Weights of a small mixture-of-experts language model, trained from scratch on English Wikipedia.
Size: 10 layers, width 128, vocabulary 7648, 10M parameters.
Training: a variant of Adam for the experts, 403M tokens, 5510 steps.
Below are experts of layer 2 (counted from 0) of a mixture-of-experts language model. Rows are named router (the router's row for the expert), up (a neuron's input weights, with its number) and show model dimensions 0-127. Each number is 50 + 15 x the weight over its row's rms, rounded and kept within 0 to 99.
Before each expert's rows: "mostly gets" lists some tokens that are sent to it at least half of the time. This comes from a sample of Wikipedia text that the model never trained on.

# expert 5
mostly gets: " Me", " Mon", " Sa", " Ch", " now", " In"
router:20 19 42 70 57 81 43 36 31 40 69 52 58 48 57 38 50 52 59 25 50 81 34 61 45 59 39 27 44 72 67 54 37 61 73 30 54 34 70 48 35 39 53 35 80 34 49 51 58 54 81 65 43 56 52 52 50 41 52 48 59 55 59 25 39 53 33 36 68 26 47 57 63 39 50 55 44 66 67 56 72 49 39 38 80 49 37 39 49 18 43 79 49 43 75 46 36 63 28 48 51 70 20 63 41 38 55 49 44 16 39 60 37 61 31 73 38 42 51 43 54 12 60 42 59 53 72 47
up2:64 35 40 81 57 41 46 59 72 63 31 42 62 61 75 02 42 57 65 45 68 31 56 56 60 40 83 41 46 73 48 77 62 54 42 44 35 57 72 49 57 62 57 46 42 57 49 72 63 57 27 29 65 54 49 59 47 39 38 21 57 52 40 29 32 27 54 29 48 48 69 39 42 69 71 49 75 32 39 55 45 25 38 42 34 45 64 72 56 59 49 43 53 56 47 62 60 37 85 64 60 62 66 30 59 57 74 67 32 61 69 24 53 42 55 62 83 35 54 38 52 60 40 54 30 50 47 74
up3:41 60 53 79 62 54 67 63 67 72 44 63 58 45 51 00 53 78 35 48 60 27 41 47 47 60 38 38 49 34 47 56 35 38 32 54 47 68 59 52 49 60 57 43 51 26 22 88 59 50 47 25 58 33 57 31 68 42 25 19 40 68 43 46 61 35 47 81 41 34 67 48 38 66 57 56 52 26 18 35 30 59 57 36 29 39 66 49 56 71 42 55 30 37 52 62 64 46 51 56 54 54 36 41 36 69 50 50 67 67 74 48 49 08 60 46 70 64 50 51 62 66 46 50 38 67 42 63
up4:64 51 50 65 66 57 61 38 52 73 43 60 44 62 58 30 85 59 63 75 63 45 42 49 29 28 50 64 37 40 36 72 51 57 31 61 60 78 65 58 73 42 67 46 78 56 40 72 54 68 33 39 54 36 44 44 99 36 44 55 82 81 58 42 57 31 51 45 42 60 67 35 35 49 59 59 53 29 24 43 57 85 53 49 65 50 58 47 62 46 28 40 55 56 44 64 49 40 65 62 54 28 56 46 55 66 57 80 47 41 60 49 52 46 77 38 64 75 33 47 56 72 44 45 26 60 37 42
up5:53 52 36 82 66 47 70 50 68 70 42 50 40 46 59 34 63 50 62 57 58 32 61 59 42 42 55 31 26 54 30 71 43 48 27 50 56 79 37 59 69 62 61 76 53 31 40 84 66 66 36 33 58 36 41 43 53 55 68 57 50 32 34 45 61 45 63 76 31 49 63 21 53 42 61 45 46 14 27 50 54 59 76 51 40 34 75 77 70 60 41 34 53 61 48 67 77 34 64 70 57 48 62 51 52 81 77 63 42 47 52 40 35 24 51 38 67 51 32 47 44 76 53 50 36 66 27 33
up6:62 49 38 78 67 40 51 53 76 78 26 47 52 53 58 19 49 61 65 65 58 24 47 56 39 34 53 49 35 36 39 74 37 64 14 51 53 81 45 49 77 59 62 76 40 51 56 77 54 65 34 37 68 51 41 39 53 59 53 32 65 33 43 48 58 30 65 59 22 66 67 22 38 38 55 50 48 22 41 54 48 58 38 55 50 32 76 71 65 56 47 30 45 61 57 66 65 36 75 69 71 34 43 33 47 73 49 56 56 64 56 56 32 37 56 36 81 54 44 60 42 79 43 58 27 31 36 48
up7:47 48 57 85 51 76 62 56 59 70 36 46 42 71 47 32 66 43 64 70 59 37 43 73 50 35 69 10 43 50 27 76 37 46 23 50 55 78 61 51 62 49 66 60 59 47 70 74 43 73 26 48 61 60 34 41 71 48 57 42 53 49 57 49 59 58 52 42 35 39 54 33 51 44 36 45 41 28 40 60 32 58 49 65 45 32 64 58 95 59 25 35 45 53 57 66 56 38 64 48 47 41 46 42 58 86 56 52 65 61 58 45 47 43 87 26 73 28 29 38 45 71 49 52 46 34 28 73
up8:44 53 38 82 58 42 63 60 73 62 46 65 41 54 61 44 53 85 40 51 51 33 27 30 43 47 48 27 39 37 38 23 41 50 32 39 46 54 36 63 67 66 60 47 64 20 31 68 51 50 45 27 57 61 61 54 59 52 57 26 38 54 41 38 62 43 52 66 45 39 59 39 35 52 54 53 34 44 36 37 57 56 46 38 38 27 68 67 88 73 59 49 43 36 53 73 56 35 52 84 50 58 51 71 42 57 61 54 78 68 26 48 47 08 25 37 60 80 44 81 43 58 58 44 66 44 12 42
up9:47 56 30 65 57 51 90 37 58 72 25 45 45 62 50 26 75 52 73 55 41 11 38 49 43 41 58 39 21 52 36 80 37 69 37 57 54 71 50 54 57 69 60 59 39 46 64 77 32 51 57 21 49 38 31 67 58 53 47 35 52 54 66 53 50 46 69 68 28 46 61 48 33 45 53 52 59 21 61 66 41 57 77 60 54 59 66 76 62 61 47 18 59 53 56 60 63 28 73 60 56 20 59 18 53 68 49 53 56 65 49 69 47 43 65 38 60 45 58 48 45 84 46 61 29 63 45 69
up10:60 58 35 64 51 56 57 38 66 55 32 42 44 53 90 17 41 33 40 55 69 41 60 48 70 49 69 50 43 47 13 53 61 56 27 44 45 63 55 29 62 70 48 54 34 68 59 62 33 47 48 58 54 40 44 58 86 51 26 69 56 49 52 56 71 58 49 55 35 96 52 34 43 47 60 29 51 31 22 58 18 42 50 58 41 38 71 61 78 47 49 35 67 60 46 63 60 25 67 73 77 67 45 25 51 59 48 62 54 61 54 58 50 43 84 32 59 38 52 52 36 76 37 34 39 37 42 60
up11:35 49 36 61 75 50 55 31 57 83 33 32 41 51 66 30 57 33 64 71 77 39 61 69 28 30 71 62 30 52 21 87 59 65 43 62 49 58 36 50 44 63 77 53 41 50 41 59 47 69 31 43 60 38 39 42 50 78 50 50 56 68 57 35 52 42 82 45 49 54 55 29 25 16 38 50 43 41 43 65 51 59 54 36 51 44 76 65 57 45 43 46 60 58 55 51 74 37 65 85 61 17 68 43 36 59 68 68 38 44 58 51 28 51 48 25 63 46 35 51 52 69 43 57 32 40 31 71
up12:70 33 52 63 67 37 57 76 65 70 36 58 55 42 70 20 51 74 69 42 68 23 36 40 58 38 52 63 51 73 27 48 54 50 43 43 56 61 30 62 62 54 65 55 63 63 31 72 63 54 30 50 73 37 29 59 43 43 36 49 40 55 32 29 45 48 37 54 11 59 50 44 42 42 81 29 49 43 19 44 51 56 43 59 49 08 59 85 43 51 67 21 52 52 55 69 54 38 56 42 54 28 56 52 73 80 37 82 73 62 39 35 58 43 72 40 59 36 53 44 53 56 44 41 51 65 40 56
up13:76 49 33 46 81 46 48 57 85 67 35 62 49 56 54 52 46 55 50 61 60 31 45 61 25 37 54 45 17 40 38 45 20 39 42 58 31 62 62 54 68 64 50 46 30 54 57 79 44 76 46 43 52 54 46 63 51 57 64 44 39 47 44 34 56 30 75 51 44 51 68 43 21 21 47 43 64 36 64 63 25 42 54 69 26 20 66 74 65 52 69 31 38 71 48 59 54 47 45 67 55 49 36 07 40 61 48 74 73 56 34 38 57 42 55 38 61 60 36 50 43 65 45 78 44 17 28 57
up14:48 53 42 56 48 47 53 66 52 60 23 62 55 44 49 32 68 42 33 39 65 32 52 54 54 37 46 64 58 43 29 55 55 70 22 56 23 70 39 75 54 65 31 83 58 58 34 66 61 49 27 27 69 37 54 43 49 76 56 60 47 73 33 23 58 51 55 48 38 64 67 28 41 56 65 26 55 39 19 50 36 40 40 66 70 12 72 67 61 82 38 33 51 52 63 64 77 32 55 56 42 43 61 21 48 55 47 45 68 84 48 47 42 63 51 40 85 48 50 52 53 68 49 52 36 56 34 74
up15:70 43 46 42 70 67 72 50 77 64 38 61 13 47 38 34 55 43 46 72 82 33 58 74 39 42 80 21 40 61 27 71 66 55 26 41 47 55 47 49 86 52 66 65 37 61 35 67 58 61 43 43 45 53 50 75 57 80 37 57 57 70 44 58 56 23 72 56 42 70 74 36 41 57 42 44 68 46 36 41 45 57 48 62 51 47 72 61 60 52 45 46 58 58 32 48 57 40 79 62 55 37 34 44 38 67 44 47 59 57 40 41 43 29 76 34 61 68 44 85 60 56 63 43 21 78 44 46
up16:48 35 35 60 44 50 70 35 72 57 25 64 48 61 75 36 75 61 58 60 50 31 70 66 58 36 50 32 34 48 34 48 53 47 32 53 58 64 52 75 48 52 45 52 37 50 54 71 59 43 48 41 58 43 44 65 52 54 37 73 45 48 38 46 69 49 58 66 41 74 77 41 36 45 46 59 53 29 23 47 18 51 55 50 43 38 68 76 63 50 38 41 79 76 31 58 73 12 61 58 60 42 53 33 67 72 56 53 75 54 55 65 27 50 60 34 58 77 29 65 32 78 54 46 15 55 11 48
up17:57 56 36 53 67 19 41 38 60 80 29 48 43 48 50 42 57 76 65 50 78 15 62 58 31 35 68 53 44 40 26 49 55 55 24 68 43 60 67 63 62 80 38 48 48 47 68 69 72 69 30 50 55 22 43 58 69 88 56 54 53 46 34 49 51 44 68 50 32 68 60 34 27 55 48 52 55 29 50 55 44 56 53 62 67 39 86 87 67 49 56 40 49 53 40 69 73 31 53 70 47 33 49 43 71 76 52 58 52 55 68 52 40 35 52 48 70 62 44 54 36 86 54 72 42 53 49 41
up18:65 48 48 68 38 26 58 38 54 69 38 67 32 51 62 57 72 33 69 53 50 35 49 64 58 37 65 36 44 49 39 39 49 36 28 43 58 58 35 44 67 58 43 47 48 56 61 63 69 41 55 27 29 28 42 47 48 45 46 53 53 48 68 59 80 44 63 56 47 60 75 47 48 65 66 74 47 36 57 68 31 51 47 39 76 33 70 84 68 50 42 19 70 78 39 71 64 24 46 87 54 30 47 41 81 63 52 49 32 56 71 62 40 39 67 33 60 57 26 36 38 88 52 57 22 68 46 41
up19:66 82 43 43 76 48 57 34 70 75 25 68 36 56 50 32 64 70 64 67 33 36 51 38 53 00 47 37 46 51 43 50 46 45 28 64 60 61 53 63 41 71 37 45 42 41 62 66 69 63 33 53 75 46 53 39 77 65 39 08 32 47 19 54 45 40 65 37 42 51 63 33 31 52 49 58 51 33 18 64 39 53 68 51 40 54 76 67 73 37 68 63 41 53 67 59 72 57 56 70 68 42 49 55 56 73 46 43 47 59 41 60 53 33 65 53 63 78 43 54 34 77 51 34 39 55 45 49
up20:52 53 56 68 64 54 75 50 77 62 37 69 38 61 61 11 59 56 55 48 60 28 45 58 58 16 54 47 42 47 30 57 36 59 21 58 61 60 57 60 58 82 55 68 57 53 56 79 65 59 27 34 72 40 49 43 56 46 50 58 27 51 50 60 65 48 44 70 39 64 67 27 30 60 87 43 60 35 60 47 52 48 46 48 52 45 67 67 67 55 51 49 60 63 31 60 74 26 53 82 54 44 41 49 60 84 39 63 61 54 49 40 36 30 62 30 75 57 46 54 55 83 62 51 04 48 49 62
up21:65 22 41 76 58 33 63 39 70 60 34 47 49 59 64 17 52 83 47 48 58 27 48 50 63 31 56 47 28 36 32 47 55 63 23 63 39 55 40 55 66 54 46 42 51 56 54 72 58 33 62 30 92 37 39 62 65 60 38 43 42 51 49 57 46 67 67 52 38 50 51 25 39 51 47 37 59 26 35 41 36 50 60 45 74 49 58 70 63 54 56 45 52 57 53 68 68 00 84 69 54 48 57 28 57 80 14 76 42 52 61 43 42 46 61 38 67 61 43 61 38 62 41 48 62 56 49 32
up22:51 59 65 46 69 63 64 44 71 54 49 71 33 46 74 55 56 47 41 73 75 35 54 64 44 17 88 42 48 43 19 59 42 63 31 48 39 75 50 71 74 64 43 67 28 43 51 71 63 66 25 34 51 45 39 58 66 36 61 58 52 36 21 40 60 46 71 59 29 86 71 39 42 31 70 46 43 45 44 38 34 61 53 56 46 30 72 77 96 57 49 34 58 76 53 70 52 17 51 60 44 51 61 46 40 61 46 42 48 54 68 50 41 33 57 41 58 64 50 56 69 61 53 57 41 46 47 62
up23:52 40 42 66 52 30 49 48 73 63 36 59 67 71 85 07 58 62 68 54 79 28 69 70 47 27 69 47 22 24 43 60 56 60 32 79 67 60 46 67 81 57 40 66 43 77 57 71 60 48 48 45 40 34 50 68 60 48 39 56 67 55 46 47 60 66 69 33 20 70 61 31 44 40 63 53 44 36 36 66 48 57 51 46 51 45 72 78 60 51 59 29 65 68 52 52 67 21 71 53 53 40 60 24 31 79 40 65 48 60 49 48 50 45 50 46 62 46 41 63 47 64 36 53 40 48 42 73
up24:43 48 32 80 58 56 66 37 82 73 35 50 37 54 53 26 56 64 60 62 52 26 58 70 39 28 63 42 34 46 39 64 56 34 30 53 46 68 43 43 59 68 46 63 30 26 51 89 60 47 35 35 60 27 35 49 68 61 42 32 58 53 49 55 59 41 67 60 37 44 67 20 37 57 49 54 39 21 32 50 31 66 47 70 53 41 74 76 70 60 50 42 51 52 50 73 73 36 64 64 68 44 54 39 55 75 55 64 63 62 52 48 41 28 66 32 75 76 21 50 27 83 51 49 41 60 40 52
up25:78 32 43 86 81 52 32 39 64 56 45 56 62 45 68 18 62 55 70 64 51 33 76 37 46 31 49 56 31 44 32 45 64 54 40 57 47 65 46 70 78 78 59 62 47 55 69 73 48 60 42 41 49 55 43 97 61 58 36 41 55 36 55 48 31 44 52 48 32 60 48 38 52 37 62 47 50 31 40 52 51 56 54 47 35 39 68 90 56 43 45 33 59 41 40 65 52 40 67 60 59 32 57 53 58 71 52 69 47 72 31 40 27 45 99 51 77 51 31 61 31 65 44 46 46 51 32 61
up26:59 52 36 64 70 52 54 43 79 74 24 71 45 66 77 27 72 58 52 46 67 25 36 39 27 36 65 46 25 54 23 70 42 54 28 71 29 78 40 58 59 73 41 60 37 40 49 78 60 67 33 51 47 49 44 46 62 65 29 44 63 61 33 34 61 47 56 51 27 61 71 22 43 42 58 51 46 34 31 77 38 68 53 77 54 37 62 67 65 58 46 29 67 61 49 74 79 39 61 58 53 46 50 43 74 69 40 62 67 69 55 57 41 42 69 33 64 63 54 57 45 74 40 43 37 49 34 47
up27:42 41 47 73 31 37 41 49 57 70 24 59 44 53 74 35 58 80 46 66 47 41 57 68 63 39 48 47 18 24 34 56 45 59 30 44 29 97 51 46 38 49 43 41 52 27 54 64 43 68 20 47 56 38 41 44 52 58 46 36 65 48 34 28 44 54 26 53 39 55 48 24 55 27 45 41 63 48 00 41 31 71 65 67 38 40 64 78 67 66 55 29 71 62 44 63 72 44 59 52 62 49 36 66 61 65 51 58 53 47 56 46 28 30 59 34 65 57 57 53 49 63 54 74 45 38 45 41
up28:56 48 37 69 53 39 57 51 71 61 31 62 36 60 53 34 86 68 56 52 63 32 39 56 40 31 69 25 36 45 29 51 45 52 12 63 37 60 48 53 52 73 70 75 33 50 61 84 57 63 42 33 68 28 32 37 64 38 48 56 49 49 46 58 62 49 42 66 37 59 72 28 45 53 56 60 39 24 38 62 33 61 55 57 44 47 88 72 73 64 63 41 44 55 42 68 81 31 59 68 52 39 59 40 57 74 39 54 59 50 60 54 35 23 57 22 68 65 37 58 45 78 41 66 27 58 30 46
up29:56 45 39 77 72 46 52 49 87 55 30 62 61 68 47 26 67 77 52 54 58 16 38 66 42 20 54 53 18 55 31 43 49 53 17 52 38 67 30 51 63 53 64 54 46 49 47 77 66 64 33 36 64 52 45 51 51 51 39 35 51 60 45 62 65 48 48 81 23 50 74 24 33 57 78 47 51 23 46 57 30 51 55 64 56 31 61 68 75 63 58 43 37 58 47 62 75 30 57 76 72 38 65 34 56 77 56 66 56 52 55 43 51 42 56 32 65 57 45 48 43 70 27 52 45 55 31 34
up30:39 51 33 82 55 57 69 45 77 56 34 77 65 51 78 12 50 51 56 60 81 29 48 58 52 47 41 43 39 43 44 49 35 48 28 45 36 56 47 38 66 52 45 43 43 48 80 63 51 41 61 27 55 54 51 54 86 46 39 46 54 58 73 43 47 59 48 25 37 58 51 28 27 09 59 46 53 28 35 28 62 24 57 47 54 47 71 63 60 50 30 42 83 50 43 67 69 20 61 69 59 26 64 48 41 54 78 63 40 76 57 71 55 32 59 51 49 36 31 49 30 63 40 38 49 41 53 58
up31:40 50 35 75 61 40 55 53 67 64 29 52 45 47 58 31 64 69 44 63 39 36 67 70 52 42 64 23 44 32 27 59 61 59 25 58 56 63 31 55 62 57 24 63 43 52 62 71 75 45 49 41 70 32 52 73 79 64 57 49 33 56 43 33 76 65 59 76 47 71 73 41 28 28 55 51 45 35 35 65 38 65 40 72 55 32 69 68 66 53 51 41 62 58 29 58 76 31 52 63 71 53 37 48 69 69 45 55 62 39 53 53 33 44 44 22 71 87 57 66 42 71 57 49 22 31 30 51
up32:53 57 36 61 88 46 50 37 71 73 18 74 35 57 43 41 41 46 31 44 88 31 60 48 44 44 69 35 31 75 36 66 39 56 29 48 47 55 44 59 48 55 57 58 51 57 50 69 26 63 28 30 48 31 62 56 62 71 54 73 59 68 50 34 52 35 73 71 47 41 48 36 29 44 49 38 52 50 44 60 24 57 42 71 55 20 70 55 63 47 30 47 42 57 51 70 61 38 87 94 59 39 54 34 35 60 57 69 61 63 40 48 68 50 67 26 66 55 53 59 28 63 52 47 47 35 30 43
up33:39 57 51 53 49 48 63 29 64 79 40 59 20 73 55 50 57 46 46 52 62 33 57 57 36 32 66 34 43 38 37 92 58 52 32 56 33 57 41 79 58 61 61 53 21 36 61 78 50 71 46 36 37 46 47 65 66 51 55 38 47 46 42 65 73 57 67 57 39 54 55 35 39 42 39 48 54 12 46 62 21 44 42 59 40 35 86 62 61 60 14 44 59 59 56 53 61 45 65 70 60 40 44 33 38 53 41 58 60 73 51 79 39 61 55 28 66 34 44 73 40 69 42 86 17 58 61 51
up34:42 56 37 75 71 29 69 53 76 61 34 68 37 69 57 27 71 61 49 53 43 33 30 42 46 16 65 28 37 58 51 59 57 53 39 51 29 68 55 65 57 69 63 66 48 41 48 74 59 50 34 26 61 46 43 55 53 28 52 68 53 45 56 30 64 49 75 44 15 80 53 48 50 47 52 65 17 46 26 50 22 50 69 57 65 49 65 74 68 49 60 43 66 55 45 65 55 23 63 79 62 76 66 39 68 64 55 66 50 49 39 41 35 22 57 48 57 41 49 57 37 76 53 39 20 58 57 40
up35:33 62 50 67 46 58 47 28 59 70 42 58 58 55 68 40 47 74 81 42 58 38 67 85 49 35 50 31 45 25 39 50 48 33 30 42 42 62 67 36 37 71 50 45 27 51 65 71 61 57 53 40 43 36 43 61 75 60 63 25 63 49 32 35 68 34 42 61 39 63 54 31 46 55 38 60 23 31 53 46 40 52 67 61 42 67 73 60 63 51 68 35 72 99 65 64 72 40 67 91 53 45 39 48 59 66 61 56 37 47 42 63 54 47 43 26 63 66 31 76 29 63 62 55 49 53 32 64
up36:43 73 38 52 59 51 53 24 71 93 10 54 52 58 49 46 59 59 61 59 58 21 63 69 57 42 51 52 45 49 38 54 33 63 20 44 42 77 56 68 68 56 45 59 44 51 73 67 39 61 41 46 64 49 40 44 48 70 49 39 62 47 31 38 74 33 56 82 37 57 52 42 23 45 48 44 56 22 52 42 40 54 53 55 35 45 66 68 63 47 56 37 50 62 47 86 88 44 83 85 61 53 54 41 48 88 42 50 61 70 56 58 54 41 58 27 57 72 38 66 39 67 47 45 56 58 32 42
up37:45 35 40 65 59 36 66 63 69 67 27 64 22 82 56 49 41 60 59 70 72 32 40 28 49 46 65 59 22 67 41 50 33 59 34 54 61 58 45 28 50 64 63 56 47 51 58 60 56 48 36 43 40 39 35 64 50 58 36 40 50 65 70 41 72 14 57 52 34 44 65 10 54 37 77 50 38 32 58 64 35 82 45 75 47 24 61 62 58 62 36 54 47 60 62 66 59 54 39 75 71 41 52 41 54 57 54 71 44 42 36 39 54 40 65 21 62 46 25 71 65 78 48 51 29 54 19 29
up38:48 43 23 82 66 45 66 46 72 79 32 60 39 59 58 28 62 69 56 52 63 24 52 44 37 39 55 43 31 51 30 51 47 46 23 60 49 69 44 55 53 65 51 55 37 45 64 87 41 41 37 32 73 37 42 55 66 57 38 45 47 49 35 44 66 49 65 61 26 62 70 18 38 42 53 48 49 26 42 64 30 58 60 64 43 40 76 69 70 62 44 38 61 64 43 80 72 26 72 65 57 43 62 44 55 67 67 57 67 51 53 59 31 39 66 20 76 63 45 61 37 85 52 50 27 34 34 61
up39:49 51 30 71 61 47 62 48 80 70 28 57 33 54 52 32 69 55 56 58 57 23 50 64 41 27 52 38 22 40 26 63 47 61 13 53 44 68 52 60 68 69 59 67 41 34 70 81 51 49 39 34 67 42 38 55 65 51 43 41 57 49 36 47 67 46 59 60 28 51 69 22 32 57 63 44 47 17 33 58 35 57 46 61 43 36 75 72 72 66 39 39 50 62 59 76 67 24 74 68 68 48 56 32 57 70 45 59 62 58 60 51 42 32 70 28 73 59 50 61 38 83 46 51 27 51 32 59
up40:50 51 29 75 60 37 60 47 79 82 33 54 42 51 53 31 63 55 64 59 53 22 54 66 50 20 64 48 39 44 29 54 44 54 11 56 41 69 48 54 61 72 46 65 48 33 62 77 57 59 27 38 65 39 34 47 75 53 42 47 60 46 39 54 60 47 61 68 27 51 67 30 37 46 66 51 40 27 38 59 29 55 57 64 41 39 74 74 67 65 43 37 53 56 49 74 66 25 68 70 67 31 52 40 51 74 53 64 55 63 58 52 44 35 61 24 75 65 43 70 27 88 39 58 27 50 39 55
up41:46 38 37 72 77 36 63 61 53 65 40 65 44 68 69 33 46 61 68 58 62 29 40 61 46 29 43 51 29 61 50 62 71 64 40 61 57 59 43 66 63 66 40 72 58 44 62 72 62 71 49 61 69 40 46 40 47 75 44 46 64 51 35 26 50 44 54 31 31 44 62 13 24 56 69 37 69 51 44 64 45 58 39 47 52 46 62 77 78 58 50 53 36 75 53 62 54 45 60 60 62 60 59 35 33 67 81 78 49 74 45 52 37 50 79 31 69 54 52 63 36 76 49 96 45 25 49 63
up42:53 50 44 73 64 53 55 61 77 65 20 64 42 51 60 27 57 87 54 77 52 35 44 34 37 31 71 57 38 52 36 56 43 47 21 50 31 52 49 49 75 73 57 63 55 50 57 82 53 66 49 36 58 34 39 52 72 70 67 38 54 51 64 55 52 40 62 71 54 69 51 28 38 45 72 52 35 33 46 57 31 44 52 61 50 42 58 67 65 71 57 30 46 78 58 70 87 17 54 59 68 57 60 45 77 68 42 64 54 52 49 50 42 27 65 17 60 43 37 58 37 84 48 30 37 46 42 41
up43:38 35 37 82 50 48 63 58 66 82 36 51 56 38 64 37 58 69 61 55 64 23 26 48 56 31 66 40 36 50 21 61 50 47 28 64 58 62 51 44 47 62 52 53 22 36 58 75 62 62 33 42 64 27 45 51 60 47 33 58 54 52 40 33 78 46 45 69 26 58 62 38 29 59 76 40 32 34 38 61 33 40 35 77 47 44 55 60 67 53 49 34 39 51 42 75 85 37 77 70 70 49 37 40 58 72 42 57 61 54 67 51 63 41 62 26 76 57 47 65 40 79 46 30 20 61 38 61
up44:62 42 35 72 65 62 49 34 81 69 16 53 50 58 69 16 76 56 61 65 49 17 72 66 50 28 81 45 48 47 34 49 54 55 18 68 40 79 33 54 52 62 68 59 39 54 60 84 57 71 40 52 54 48 48 68 53 60 61 41 41 47 60 58 70 42 37 58 25 46 62 26 46 48 67 44 57 38 32 69 47 49 58 60 48 38 59 54 78 53 40 29 42 68 43 59 71 25 57 67 74 45 48 45 55 72 35 66 59 61 43 42 51 49 63 23 61 64 61 65 38 66 27 50 30 63 30 66
up45:22 48 40 67 80 38 63 48 59 50 26 69 51 45 51 37 76 87 52 69 49 42 31 59 17 40 53 55 09 34 34 40 50 29 44 53 51 75 40 68 49 57 69 74 41 42 40 71 72 65 45 47 66 36 30 57 60 43 50 37 64 58 48 47 58 40 55 48 43 47 55 24 62 38 67 56 28 58 16 56 40 79 72 55 45 40 76 58 66 42 45 20 45 50 68 55 60 52 41 57 55 36 64 65 52 75 62 68 45 64 41 65 34 27 48 27 61 64 21 53 57 68 50 31 38 59 47 52
up46:69 45 41 65 51 32 62 80 66 74 26 71 53 47 61 30 65 78 62 62 55 34 62 32 52 37 70 42 21 46 39 66 44 78 33 73 31 60 45 59 60 60 47 68 54 33 51 75 55 32 24 44 94 29 44 48 57 51 43 40 61 56 51 43 63 55 66 53 43 44 73 45 47 55 62 49 54 38 36 56 19 64 64 61 45 31 78 72 58 58 45 41 42 53 39 67 58 47 61 51 56 49 42 27 48 74 38 75 72 55 49 63 36 31 63 39 83 59 46 62 34 70 45 44 13 48 48 33
up47:41 62 17 52 59 33 47 44 66 60 32 59 41 62 90 46 51 56 67 49 80 30 66 76 44 48 67 40 07 45 36 58 57 39 42 54 60 59 39 65 55 50 45 79 33 47 58 69 50 78 46 34 46 37 35 70 63 52 55 50 51 53 43 46 62 62 84 46 35 47 58 33 55 38 49 58 34 20 54 66 44 44 78 42 29 47 81 74 87 59 75 36 49 35 58 57 69 48 49 50 54 21 46 38 68 54 34 58 53 58 39 54 48 55 51 21 56 39 21 60 55 70 39 67 42 41 39 46
up48:67 36 61 67 54 33 55 31 54 58 24 51 34 54 67 48 69 43 71 47 67 40 58 54 53 31 62 49 43 42 40 24 54 46 46 42 51 54 56 54 65 63 45 40 21 45 36 60 43 23 37 36 53 33 58 46 81 89 24 32 56 59 67 25 38 51 63 63 25 37 63 46 39 52 48 53 45 34 56 47 50 52 50 44 59 39 62 78 77 56 21 61 78 68 46 64 73 21 72 81 78 59 40 52 72 56 62 56 25 48 56 64 46 21 68 35 68 66 44 60 44 75 48 50 24 39 34 52
up49:59 44 44 55 39 50 70 42 72 60 39 61 50 57 64 30 59 77 71 49 74 18 72 58 31 37 76 58 35 50 22 72 57 69 28 54 32 70 48 49 58 44 33 81 35 51 56 65 52 53 44 46 57 30 57 63 62 68 40 40 74 59 21 27 58 49 59 43 39 63 72 26 36 44 51 51 52 25 28 40 39 80 49 69 55 52 68 69 69 54 44 42 45 66 59 66 71 16 82 66 67 49 54 35 45 58 32 47 71 57 56 44 47 49 77 49 64 63 34 64 29 68 36 49 35 40 55 48
up50:40 68 25 71 55 48 52 37 69 73 03 58 33 70 61 26 45 46 64 56 60 36 46 68 41 38 52 28 34 52 38 64 48 51 38 45 28 60 37 37 44 62 39 81 37 33 79 69 41 72 47 28 47 24 29 53 52 73 43 45 55 56 66 55 62 50 78 46 33 55 56 26 39 57 39 59 39 20 59 67 56 40 60 53 49 40 71 80 78 57 60 27 75 57 52 69 63 41 66 62 49 36 32 25 61 74 35 52 55 45 56 52 57 52 50 35 66 47 35 47 41 77 56 66 36 42 36 58
up51:56 44 50 70 70 75 51 42 61 52 18 38 42 55 51 16 69 50 42 46 58 41 48 52 31 38 76 46 29 37 28 52 58 57 39 48 38 52 07 51 56 69 53 46 08 33 85 58 45 56 47 57 66 29 35 54 67 50 51 39 35 70 62 50 48 54 81 64 64 49 61 47 44 47 55 73 51 34 54 62 59 47 73 63 46 46 60 68 66 33 62 34 41 56 34 74 67 25 65 65 47 07 70 41 55 42 64 76 50 54 47 69 34 53 36 46 57 62 43 35 35 80 49 52 57 41 31 43
up52:34 56 36 76 43 54 61 50 67 65 20 56 19 53 58 49 58 54 54 58 73 37 42 69 49 19 45 37 46 37 43 81 35 34 23 46 39 61 54 40 57 72 59 50 62 27 66 66 58 65 42 33 46 46 40 58 47 51 56 56 55 22 46 54 81 60 46 50 12 58 54 35 51 44 69 55 52 22 29 46 37 33 76 51 47 43 67 73 75 83 50 40 71 56 56 73 54 35 63 67 59 54 69 39 35 68 54 59 54 49 62 48 60 41 68 58 82 55 36 58 25 75 61 41 32 46 33 79
up53:53 36 33 71 61 42 45 48 77 61 33 59 59 51 63 22 57 66 52 70 74 24 59 65 59 24 62 41 30 36 32 66 50 63 18 64 36 81 53 53 66 76 53 66 44 48 71 72 52 51 47 32 60 48 25 55 58 56 61 45 58 54 44 30 55 38 48 55 28 45 47 24 39 43 67 48 59 19 31 46 34 62 54 58 31 54 72 71 64 53 46 26 48 71 38 68 73 37 54 66 60 27 60 40 45 83 63 70 69 73 48 58 56 34 51 41 72 65 47 51 27 77 38 56 35 63 52 59
up54:79 49 57 67 64 56 72 74 62 67 35 40 49 54 62 13 63 72 70 52 48 42 36 59 60 43 50 62 42 37 23 10 51 51 41 36 45 49 57 50 64 69 61 43 46 72 17 65 57 55 44 47 55 25 39 53 69 63 38 15 57 59 44 31 47 32 44 53 25 53 64 30 37 50 66 44 48 41 20 32 50 50 58 38 53 52 58 62 62 56 51 56 38 41 48 59 81 47 67 53 49 45 55 66 77 78 66 72 37 51 27 49 34 03 63 37 65 65 47 53 57 76 48 27 50 39 47 51
up55:70 59 45 67 54 39 70 64 63 70 42 53 54 58 76 34 97 68 66 44 41 28 31 65 43 30 41 46 49 70 23 77 34 59 36 41 65 72 33 51 76 49 63 49 45 46 61 74 64 68 56 48 41 52 43 67 56 69 51 40 40 59 39 60 55 41 45 58 28 68 68 53 37 40 75 51 53 46 47 68 41 49 77 40 63 56 55 89 53 61 54 16 45 68 63 68 70 37 54 52 58 24 57 34 57 72 40 68 48 65 65 19 61 34 68 36 59 33 61 71 42 68 37 44 43 63 49 47
up56:29 36 42 74 60 47 48 46 83 75 51 34 74 42 74 17 60 58 71 63 85 29 57 62 32 28 63 47 45 53 25 64 31 66 34 59 48 68 48 50 73 61 47 64 51 65 76 72 55 42 52 39 80 55 40 53 58 52 62 46 55 39 45 29 53 43 82 59 46 73 68 46 38 49 50 45 63 42 35 49 64 46 56 33 47 34 74 92 54 39 48 24 45 63 43 75 68 27 84 56 53 25 64 59 53 54 46 63 49 65 53 28 45 45 40 63 54 47 30 40 33 59 35 53 50 49 49 68